config.toml
n_layer = 10
d_model = 128
n_experts = 48
experts_per_token = 6
d_expert = 32
d_shared_expert = 0
activation = "swiglu"
moe_layers = [2, 3, 4, 5, 6, 7, 8, 9]
router_score = "softmax"
normalize_top_k = true
routed_scale = 2.45
balance_loss = 0.00681
balance_bias = false
router_z_loss = 0.001
router_noise = 0.05
init_std_router = 0.0217
lr_router = 0.000418
n_head = 4
n_kv_head = 4
head_dim = 32
vocab_size = 8192
norm = "rmsnorm"
norm_place = "pre"
norm_eps = 1e-05
positions = "learned+rope"
rope_base = 1000000.0
rope_fraction = 1.0
qk_norm = false
attn_scale = 0.177
tie_embeddings = false
parallel_block = false
init = "normal"
init_std_qkv = 0.0463
init_std_o = 0.0104
init_std_up = 0.0463
init_std_down = 0.00846
optimizer = "muon_variant"
lr = 0.00684
beta1 = 0.95
weight_decay = 0.0
lr_head = 0.00687
grad_clip = 1.0
warmup_steps = 200
schedule = "wsd"
decay_fraction = 0.68
decay_shape = "linear"
final_lr_fraction = 0.0
batch_tokens = 32768
seq_len = 1024
doc_mask = true
train_tokens = 247500000
steps = 7554
dataset = "wikipedia_en"
Below are experts of layer 6 (counted from 0) of a mixture-of-experts language model. Rows are named down (a neuron's output weights, with its number) and show model dimensions 0-127. Each number is 128 + 32 x the weight over its row's rms, rounded and kept within 0 to 255. Numbers have three digits each.
Before each expert's rows: a language model's description of what the expert responds to. This comes from a sample of Wikipedia text that the model never trained on.

# expert 33
Description: Capital letters opening proper names, abbreviations and codes after table bars, commas or semicolons, such as SP-D, N-LA, R-aith, U.S.
down0:133145084097103136086112149096115190092161179127120119176139136178113161203116136173115120132145123121183089132072108121207088119122147134192140076127059119117114111156092110174083134088162118120135078065162140103119127180130081117095126108123106137099111186120091189132122163089124103116109168179041121139166118099115118094149117159091082119076163162172110121099133116135170097113122
down1:116088120136087126149161071152061105161072148116131092153098178141124134160108161136146208119156101142154073092145170144157128119128083138160182127130128147106086096127137135080118113105126107167146151128085137113121087160159166176136154110156171068152174177116145095137159192122083166163138148115130117125107156072108183190066082127130076119126134111122149119049137129205150088123082
down2:086156116110127123151139143124083085127092141094097166064122186177152151152099084101130096118153154169146117133133164156129149132221064092119096168137119100120165116075146133117093123114127130112179111166117148178130103134111128133114071130108134105221155117158171079141127115098118175171153095107136175064186146107111145186115144101150101162158139092074122134101122036129185157141126

# expert 9
Description: First pieces of capitalized names and words after table bars, commas or headings, such as Br-ack, Le-ucocroton, Py-ruvate, K-ampala.
down0:115154095147106167127144195025157069141124144148088112146128096153093086124145155152152121149128116127178084173093118127132111147113139163148118102149202089145162125124108132080086108109110155132124100152122128128132110188128095122096138137093158131112123117045136063056118116069169189143085128127139067147103148089135103119145131073147166142151122133064215139164108165146075102115115
down1:170109130124142092104101117196123083107195124175099116135146145113086154085088103128161143129074168147116119142091063184135082125088176156168147166129143094110092138123081102136160085196124148078186145151107080133136151143178099100147121120166067144102109148178068131098098095120183123125097159143116173152145107149077131101195169112138135126143106124139085164075171115100159192121122
down2:153127123149138068138167108076183113085096132129117157157112184134134144116136069123128096132083118101144066108152140149097072167152143128109108142149061171160096101146077126103110062073100126163127104093118115083121119080157128145088081198142169106177129152134131120063182114080152144114145129159084156119132083096149136156134126088157157123098169089204133160073049110153146146125118

# expert 37
Description: Single vowels or short pieces inside words, like dev-o-tion, requ-i-rements, tig-h-tly, plus sentence adverbs such as According, However, also.
down0:138104126113121138093097207093131079100123108063124034117155133105113109147177050118101173184137127134099116117096065145141127089099100173086125151097142159117115116135170178180088135188141167122099112165170138151164168120144141109115154059141073133162147172128160114132128126154110067166129092137128133169170164145069137076096138128118183139046141137119123138156133161133099118148139
down1:078169088105080160123157121139140082188122089102121115157147125208151072164079111145088120121126095170184110124182076097149113125124086114128077119067180134113149214123188069130096123073153165103110189146137083129107105132130176125085104135143190139174125169129135135130117153095154131092137102133103117083098153124160165139101141103125136086108179106135109142085061106139108149102150
down2:135085170109052186081126159173095164159160141106162146119140141133186081183120164122067120123158185096097144153139122111153093147167133112150139154177123151109143109136101156111149150148078101135132197149121144120101126110131115169086156129151132039104170149103195150100123136151101177074138162123115143110067116154098110097166128200158146116142234106136122148108156095132098143132098

# expert 45
Description: Function words in running prose, mainly the, of, to, in, and possessives like his and their before a noun phrase.
down0:127141126149083212092105090119147091149101175068109134103141113136083101116169069103118097118135127167183139098172104086160180070099127093192087147078180143117095150135120185134169114156142092165179155077103143120123121126132125133133131139134107066064129133147183123191129139149154120163094168144126096173075167185119119169059135139141127157128102178170142117108160133152121126157166
down1:153138098074058132087135096164146128213112104136137129114039134119118089158110107092155085080116176142143102167099136130164129179141084113097156121120121137157120131193123135150120141131096161107118165052109140111120130219169135142140064158114092122144135157206163122120156132167108140098113198163081125129156178211157124149083122106140147119129148106166111176107105149144124095139136
down2:193101138154113161144113159076162114061115126113118145134151139157112165142110184160089108159074138162059127167135137132098118101166145132101130128106078135105076171144149120083163117140125135122164103130143121095128169071115131120165130166115137105148136147115163061129108137151150139110125097131203093143119146146147121122174160162141095137115159120099175092159255178202141201114085

# expert 36
Description: Bullets, digits and separators in infobox lines for population density, coordinates and player careers, such as "• Density", "Apps /", Preceded.
down0:089145103121122103114176078128055053141189120118127101102097156086099141130120170165151134091096097110095103177146094130123128142115166103113141177108079122125110133131148092104170114115156101124065148097086103160090132138141093179097113168128122091111159159122198113166153071112086164158074137125100129123087133107171085104153191107090106168100079177143130127127168146096047091072151
down1:178142126186186109101200115131174167125109077098115096161103111110104159087109137138136114140174126168136179143127153126132122155147120136086143137171132166115153165121153144140185084191118096129094154082103151062142132056130146167100161115105073122107113098100156115157114122070119130153100104108127107190113158115041149102128131180126154157068093148085114156136154092098197092126061
down2:162131145089102107188116164136077104113095112088101144127115178125126078100119048131133159118164105107086157133086112135074092157121083126146137138131062134116147203071180144115185112107169117103131141109106060151129136167098160080107134138119130150125137095171153099086079193109093132168154122186057186098123143146101106114097086076173124139094140117159166140144149174133108158182125

# expert 20
Description: Conjunctions, commas and clause-starting words in narrative biography and sports prose, such as and, but, who, when, while, finishing.
down0:161154076096172117143145142048109075139122152146149097093109139137134169136115120164148169087125111095124125131071099132029123098154161113110150142196130117135096108135154140216168096066128176145089136116160144150102148114094152110172171133198114132074112143104139099057113088147109132121127126096142142127122102085124076110150101110146143121114222115121136161173164118157127168198120
down1:082145084071077148095130097146117139119119169150141087164045106109150174137123136111213111101133169111144073090115117105100160154162182175160100164084140112126138081154076129168138123064084150104121102142168161137138160073121102111127174134150092101133157185128156170137128114136156170113108089169138141147142173203097097164142154108131161125141104156209092182124141106134156128128174
down2:103115141140103182119145100077179157141133122076161083196166092135149136152133121127130130151130093160180102140147153145130178098209104110096144131176111196119125175153093123107014167134137160151118131144111158102136168111138130091136122103100124102145147142116150117104129067089158125157137113130144037076136165196111114104056120118106106159105136153106154137168188148143136102150195

# expert 18
Description: Single capitals or short opening letters starting names or codes in lists and tables, such as J-ay, P-er, C-ZE, Ch, Ph.
down0:177159131062133223120119096183125178115108131116108069065102091113114161175108132134116114155111106122164097132068117098107120143120182114177137118157131098152133130215114133151150099096087147144122114166154117115115127125107053156116133132080148112147098149151136154071119105126201105097209148161112143173163098138120118110121102185081134128161135140117099094183159101104199167093121
down1:145117110135072214151149121139139147115148070094122196124130049094133155121160155091175080100152147126102120171149154162122145179130134162100162134150100202153171192126094149120182118135146143124134119116148141129172118116168155115123089092186109175162143132112125207126141114098107101144121106110146151150166090126113112118136057167143109099133120148114171098080087128201100093066192
down2:140157100128158077111160114144134152097078146148128152090090115129164153127039126181152141092124129156100092119154109033125128148111118187167144093116141102119162171189156110159103162153088139144140131122130039129080108109087154065166117152141111115145197134227117143076165158164074103111151137123105124107142194130142113137124129110087167092161137135080098105173098117133116111138154

# expert 38
Description: Words opening a sentence subject, such as He, She, They, It, This, plus given names and titles before the verb.
down0:144170146111122100114163116165039155150146100139180165144142191134130151138071054112086114137130128142153099172122164114121133137149076116181179091096115131113117118143131142211066093138126145125102141109069151080103188181150145158141141158103076103121140146102131119131156122147119072102186104168133144110171153190113134111139211113097119117123108114072163065135155117137124148129059
down1:179102104084184132133166104214161133121129132112187164091135153157140174148104150168090134075171082171154045087170094110154167146131121152161173085144128157114188116152125146091108129106139111129133058124106116142058138135087125156102114115120117117148169148088094117113127115160082162155138108085143143091096164130124122075084097103168124140120115107194091180102084106105163068114169
down2:109145090162117110073159161073115131057150083132136119151124118085157098081145108096104136128168169146138102129104103159108190155115147132095142116109138176111150116118072092107112133173091154081046189108152143203149095143141090126114095137077075159149130117100196123084159124093108097082136119116136121118136077102086096184135077144077152204115103113106132082095174132153087149122152

# expert 2
Description: Commas, periods and conjunctions ending a clause in running prose, especially after an introductory phrase, such as ", the season", "which", "but", "while".
down0:121110102096164117094143131038114162157135111135127089171151164080132156098115143145151120074155151047117108159188131123162160155131064116111136128107193156199168098132188122106143135079116159131099154139119087148139155148159077131159145149102134108122185083117094078097154194156149103165135131138163176103163164125105140114188120119146105147108105133094218094106158083111120141133072
down1:125143073079153177133140119089125070113133107151167086173153130096092112182145156095107124098111104143152141142133088117153146200134103069169181099112179136104110115154149121164141127138143076133121093198151189133127126158109155123102116123130168131178140204105121110120098158116130171131136073044111103094130129093153097125127063119151121087175111119108180124170065053184155159116119
down2:151103183133157078116108126055138083124164134152086120154095162083169155060107108065114115092096112085171126098165129047125097196103105139125085148111067161163123157125147104079092069183152156151134141157131115126129179140129142186111143141152123141130066161126109080153138162147130086133133065130090131127137113218131151085140119122128119132189145135092105119138162113091166118100172

# expert 11
Description: Closing pieces of proper names and compound names before a parenthesis, pipe or next word, such as -ton, -ia, -ian, -bury, -ine.
down0:184103137102121134121131160127142095192116097130115103139133100135133151148110140111142136134106105128215166213084106129134094114136148145184162117118139112136160062142076151106056137152078116065102162133117107096139216199138124058112128110108089102096121114096121125122168156130125118136126134099100123144104176136094086142159098114013085115128139124091088135174131093127115133113057
down1:119094124135101139103165141024132130093150167137136127160149103140143136179154144085157134134142126142145143103074130088146177147160089130164143142154098164101061138184093101155168102129115094069127132153079171115129130081065109103138175161123158124124159109095112165102102166083179170139151172089111045078111168199162151106137118100122109092143179133095141152119136118185167157094083
down2:117177152134145163153167114157156156112178098131135139106117093119150161114123107107128110117147175114110132129127044081121105160109097114154096165137125197105143122195128123166109170137175111102118136151076160109105100132166123168121146107135141103108108094115145185184157124121172041147132114124105131088175138198098153105074143137207088177118099131158139119110015121153059103149117

# expert 27
Description: Middle consonant-vowel syllables of proper names and words, often after a capital, such as ent in Gent, ask in Saskatchewan, itch, ock.
down0:084080055145093107108112148101074131105157098156105103164100144177184108135177120167128118138152083162058133159133152115123143121165107123103161129160099077113151101160108104129137055188132107154145107067151176138157155159179060161100165173137154151106129111113128093141167122092162110174189122168068107084150095096131151111117105083186142142095118124083119175166117113112170075127120
down1:104132148122204109102140147119069107103103137148065095139212184127148175138111129170141088101142166132162091136141116164163124149109157135086127094090078143117154102106125095183128142135124096124172099111111133096156126096100113161120109138167132135149176161251114138133165170146153170144160167128108142122115168175094160112105086103098116111074097067097195107100120138142086187158135
down2:121064085115079113075154096113104089153121131104090216132211096167059109141082174156125112087162105132078122089126112120104144177200137116110131151104127172127098081142166118152137191157139092145104136107109192130109153092127105102110131120143097123108148209084158108163122128132146130095156097113078113146126111143108099125107180175070117118122082146142159196111167100108145159160123

# expert 43
Description: Century prefixes of years after in or dates, such as 199, 201, 202, and line breaks and dashes in biographical infoboxes.
down0:178114167150127144080137078040100153119119129094117086152129128108108164077100142071151106176111134082176111157111124187137068155095134148123117105122151146069142053084151128180112138149136169115136083090175102119147158106122095117116124071163119089156121125093114130141151131134140182089151056129104207128157137110140161123110104087143170102104083136150134155054152199097112091146138
down1:138168132191138155109129134153134166127066128145150099096131089108166153116132128131109116165102165110084134059114153120092094182150085139108111187136147142140102092150148187109103122108144126106113092146150111091075162137189141112093131163094065127139152147103161172182107097053091175137097108178106153195080130120157055097123192160171175125102165154167136141119085124109130179080135
down2:084124099171123132198130101089156113100109141104097131113135042119178120100122132159149137156157103121140100135094127105076146110085159151174177133148115124123187132098165091158055127165160140124104143082147141189140123106106101104111123087134114093084056178094139155100133117069165083170159119184107124166124126112083154202118157141135128149094092117102134158061147059099103144133191

# expert 19
Description: Colons after field names, list dashes, table pipes, dashes and brackets in infoboxes, taxonomy lists and tables, such as Kingdom:, Position:.
down0:168138112075144106074067151135121125122118173148135161135081144153132128106172069136166082112165111129086150160142198160122158146183184087152160088197095124161154183109109162063137087143187140103076148118114100126082114089251148102140105134153150144134095077126137120109111139135113108084133138130101114114100100152153136106159143117177127149152072148128145170179154168171133134132139
down1:144141092047114132106081180104129079107136067152120094162107061136165143081149106091114115131117180122120150186137137064135116161149106148032112135151125100125133092162138135140111161151150117151116172048149137128107128158104111094073128153182153074142109140125125168079204110110143149116159069118124128137190187122122108153132180094145157152150158104135071148155123160162180096119130
down2:117115141112138176075135133116162111096115108099154124090123128236139160152124086136128134106108119114113180166146158175144072126103065128120106123149078112128142151119194083094162209076098112127159128089173151138151139114149140139181099117127194178099176122138105151145165158099152154158106133152106163189117149175085157164135103069111181131067144142167103167075148125170146134164105

# expert 24
Description: Empty table cells, closing parentheses, slashes and dashes ending names in lists and tables, such as "Cardiff | |", "Essendon /", "(1994)".
down0:143163139127128154131120152124102153162128115165068131160146107108109109128148078107151130146125129106180105184101158097158146131151092075113154070185173136073130066080141135134148215117125125144140167024164093139125142126138109136100064154141080085139159130110146135113186126121152164108157122136108150111167158127115110113094145090114072138144161085056060088169160189133087121179104
down1:129155107117127165071076170057157093125103105150200195138146142113084121099156050152126125085105103089083151082131116099147160141134165110090105095160106113172095117114094133106115148104118084219062117142130187145098106134099146151116159095157108104127155125155168089123156119157130105201152127169164181139123060141104111107099165128131157171136169081106117124166109119132084103137081
down2:134153151121153074105134188089103070134088132145124156194115137135059151102141124145146124160107121110080155129109180114138185104092142064121085129121160131070155113128111101104161128160103112191075129132136115137154165108068113121151093127136156144106136165164116180093141100077171146160161107188089092137213099121113125138054128103098148134139087159168115161124041143103177140169113

# expert 26
Description: Table pipes at row starts, line breaks, list dashes and == heading markers in tables, election results and lists.
down0:168146112172184135096139095133107141162085133108128163195077095168119138153076094202114079166135134042098103122138160184150154106147128115083125093130136133125097125124208081122045136072125155078136133172132169128115118190126110118090119160162104086115124093081151126161143137157195151127125108131143157172104096175185094104123104102125139191106112127140098136118109074142118115151101
down1:137083124180145122138093132255077090116107169098106107145111150116174133107133138151170087170134149091140108163173126143165105150108177080115164105122130134112098144123158122111148098136124105109145204129168105155125112127136180096094165158102134171187163139130121085189123133171141153161079094109114146094131167145143142169120076154148157193111147198142159127122105097186133131164101
down2:152147096132096085166083068063148126118134133147146054150147153134103178104189091148120117158099114136193087169088178122104153144116132099128184189142129138111126108112209101074126117156139118117139127156157139100150110085124107098149117137166171134100143081084130168159162165133147120141177106142112115147070134139139200084171105070060157170102077130119121107140104136181109105140066

# expert 31
Description: Heading words and markers in == headings ==, line breaks and list labels in articles, such as See also, Literature, Personnel, debut.
down0:134133116098112095116161126111110143069145094145092149102148160099078120125184120081164070185171139169093132197146095170109138097183125137203057111156121125141142173122146119133110065087139082132148116110098102158130101080152142128175127096150124101115147088089138140138160151171079133160137109112124173103119179158107085154125117181110075124182174147108121100172066136194172151079109
down1:084146135136152108172175071132159157118176111079119094172141114134139129172102147080165130102153218206144122152119115112116124138167127154129131158097188157106095146172152109133197138118106126104182114116153125125123082099109086153110116123130127172101184153130195163102171104137190136142082184173183093149174131126133111155106177116104098169160115116164158171115202176167123099139140
down2:095140092116091113173083123076118110114107148132118163135105127137080110110105134092093073148098177166097150118153074092106207126126108176155131117098124179126027119101144098081174147085177162166078118118139130100159093130149120111180103078083186098161118244125116106164139106133147137126158137105098139104127125109103139141148151140117121090073090151150114145092144115137097160067169

# expert 47
Description: Articles, pronouns, conjunctions and reporting verbs in running prose, such as the, that, would, became, called, while.
down0:098133126123113135124101121110156058102093109058120113149114146127156123115173128158097162099168083142171213099141082149072144157116154097112068145150150143141121123101082085101141123157129152107144129086153129159130089099146119114086098063085126104189090133114206133156157075083131090078083116098186151110071149106118156082107115177109142102082145112120103109079128162058097137147081
down1:182178172120141109084084085026157118145110194143162102103121112137111166149136175143121106135077129105181091103119125137111143108096119168098156153105056159147134100199167123192115123086130124171127141107144099123097154089118178139173112155089101109147161094096092125085105140130161148158125130143107142137113139094067123124165175092106127184107171117094180128049155167096085147152137
down2:052125106120091146128175137090087150123101109121111164096192127129177092149153122046136120114141166145149117093142120066105191108140158101147082111165102123044129169163157190092117068117162161189093110137135101120134116125133133104108113152124119124146151176165168110049129113129161173136179156128108151094104119117157118165130092122182147069100121170183100133164086164152154163156159

# expert 23
Description: Final digits of numbers in tables of vote counts and scores, plus some name endings, such as 4, 7, -os, -io.
down0:113100113162154096125066136152140150147101145203107157156135185112140111142114133093102099089154146121152129169137130109206131096179142098134147072129091119102164114158092100176097143185101154122139055148064069103120147130152063136079072066103149130090152140108095119117158124170205101096130123119068188128113178117124135105125152128108123129121138165091144145103060136073099148158167
down1:165113055078118093035114108048123139122121130085164132110145161162077129131163095146209147135071157124135148115124201145167111138089146168072119137137159101131113107044148089147114091143134197118100133106147102166146120067143106082166191096155114131112124109081104110117117126146149140140105142155110088188135099153129126131138158132089156144150106186174150179143126169128127123084131
down2:101126168130132150166130140231141088128197117086137160097155090139133148167133180140148092137093128128127138157134165070109160129130180188111155142079121078090135068120102190094135156106143105118158115110134112096151067110154158129128176121119114151121105114128072165161158073106122114124161132164148195162087177152099125091106163147059148162124112165173102089068124133181131187113116

# expert 42
Description: Field labels and symbols in infobox-style lists and tables, such as Operating speed, Preceded, Succeeded, Votes, and the ′ and ″ marks.
down0:114109132120156148148130096135137097077168105093154212098119099072053150115083154155134085122143155138122130210081160095119084093173102114099098147169143202179078091115131180137115116144101049147150114100145142145121132180121135216127151099118112038089126122152104142137180100138148085155149076148171107123111145161115115077114143166154127131127120106151151125105131099098145120109089
down1:120184168164079185143106155094149154131126057134152054167185069109135114135073150136117163113132078134153132124084116154163087133155073101115103171191140109077142062123128108096168190107143096103144084110189128099139142141179131087101063160119199162167183100130134137117118119104146098082188097179095109134147081133131158101101116102127135138115130140125110150108130157113080141128138
down2:088176076133138171081156113168105107133117105128146077128114198103136179107146172089118186152130115064148129124172093087160068136090151078165104146154122125189165061142098145133136101081051120146144167110099169183103130133111135136084147154126165114103079168100134132094085081133096107138136121086198138114165183130117086187138089140120128082120134158094135102117172162114150169143126

# expert 35
Description: Final pieces of content words within noun phrases, before of, and or in, such as -ation, -sion, time, team, new.
down0:075133146132170141143065161109103093114088129136148085132157157129114163184109115106172130096173168138126083163080161170171102089084152102151104123104159123111127114150167128118120128163090086124155199194108158139125130129150126098144160184130089059118161102192081069114125155103098112121177150094108126072148127169168140167186097170129152178151109190158105136146146108049157140131121
down1:137098165128143171091125125130121127143132086147169171174172156137184149171177111118135114129121089161160126097126122156121106104141130109106198129148104110126154164142187118057102166123126151067140115073131164081083122113174125053059159106154090083151118110143186171167131108136116112120166114111105103135097111183130176193104201140167130121115200114070092125141148101185074132122120
down2:151149119066163077053087090173170122136102068139117080111115133059127069141061179071098160078086144120136184132086154169093150072138124156126121139140164123132136120165083125130107157077068155116111154102121142125127128122050194144150152082097137083111124146068115125082131133105079176129125153136131098156150133118132052127147144089087132122130130161153127121118079098135109100149113

# expert 14
Description: First names and the opening pieces of names in lists, tables and credits, such as John, James, Mc, van, Sir, Paul.
down0:126181157151168166116087149138138145110093080112153150098215117029125092178171161146114133117167075161168099085154169126151242089128098154136125079135101152087110066119114110149147157079116109177153119130129086167112110156122152142116136177150125107139102109177153090125104097102104096120146129137153099125115146157136138186081150138151125126149144104143086144169165113078083130173166
down1:113119103114088120109154180134100083174132176138085141105096076142140100154081130158155112115138116130138116150088121063172166130151170123178121118164052142130153201172070092103165148136158111094090136138066080121103138150136178154163157077180173120119157102068078153108157138116193121127070131141127101143072111128109101148149098123151122124110102122104140084117073138113219167139102
down2:125185113159163138117084126119195127076130179141129086114130117121122182145131105163127121114185161101170129085148095117141110125102089170110124170176130139127102083164199064113204086104069127118072125090157099114129154096142100109077207076132101192091103110170071113108144175091174145118143126110069102121144125127094114131156105138097171138145098135115143134101131077073178113133134

# expert 28
Description: Prepositions after a noun or verb, and "is" in opening definition sentences, such as song by, album by, contributes to.
down0:143102157096110146183138080062202116162128137101121149106073147083193159125157147169112187124094124074147101088174166135106165116109179108141128123080075111134158131077140078140162078099095109155181136135117125118113177170139172108098147128158085129115135137150122105090173046137141150137119139164163137175120115077107191181104163117157138103099097114141150060081146117169134134105121
down1:119124144110164094151126124114143133167105121141093091141088109142061126099107077158099109113097160162138158077142175150164107104107094124113084094130187121122146069135176125130096104175132112127164160177141109119170055131136129128170069119102219149134134138200091089093088126125132112102131175144165092102061066124133083175094111203151161143120160165127070140159154122106083121108151
down2:152116127134128168113076145104138137131094107132156122151144149062168080071135104152126106139138092073151127126122139133118156134126100125125096107113114126125050104062130152096167089104121113182158072139123105153114157093162151132102230167144122117141146096102180095107045114148157057151086067149145145095156064147158149181141185159142154106147091136105146093087206088135106124147111

# expert 44
Description: Prepositions, articles and "and" before dates and place names, such as from December to February, In 2003, Atlantic and Gulf.
down0:120088118109108126092159110123144141093165091143096095077136123152034120147080143122121103120083121112147068165147112111145075138160169058086106134158137119127107190151121135078088118100104183098172156128132091147073118151136118134139192144147133155142186126049105128108191099147168178111140170144148144106146152153112136170195112086082129099113109153109114190112120076063099168135148
down1:189138123182083115171109116182129138145154084182188069119156151087115160129116097094138098159184173135131140175097168169163132129098106098078151107118168171116112209164138144198155130101086154151087117180097155104139156122125102129181143146123118126131175159089119155180092137145170126111111084074130121104157116149178147111156154094096112109155173101134096151159140182136064089142170
down2:103125070069139144116101168059183096112154120190120157123083145163113108177182128091141136115152125175119102164112106052085098147124175088147041151107119109157141155113104152203077111112148091152173121100118113140085146143124118178065184157107154114139132135121120149119089113102213161086165138151154148111113142095107123107152098122139147124099165121109159137138193145168072093125139

# expert 10
Description: Closing pieces of words split into parts, often before punctuation, such as Princ-ess, vari-e-ties, Amend-ment, cap-tain, "tions", "ities".
down0:140109127107097121102109177156081115120120078193115198069156148177103120161079132133111135092174129137195127079089154134098120167132121101193121066149098176147109152173181089130176100110091153106120145130192104161139154164139085106139100123101142160160134081162124068131070073117088076149154176084097076149091146118152145144100172162125124181100145089112112125096137116131116096149150
down1:111126144132175162155147137104169124151120072140104115119136147062075133153093114127092132165138140126141128152103089131128109105111142166136143159160098144195114128187130176132104189162133120215151135106163139172148158137056126055079145135165148136108143157152137110134116054131165121080126114094139068169096139160092135141152176136095084126181140123213069125100164105205085103136130
down2:141090197068117140124106114106155122097161141138159167150132144108144053144133166064133131114114160126130166166138123151109129184123147166116101136047132117069156140157143198175092136112143148095181101076078090151187098091114140117159117174164150067151123162106093150106184201100162134088092144168141135110058165141122151137170106125156192126117109165168143159114124157140152109153127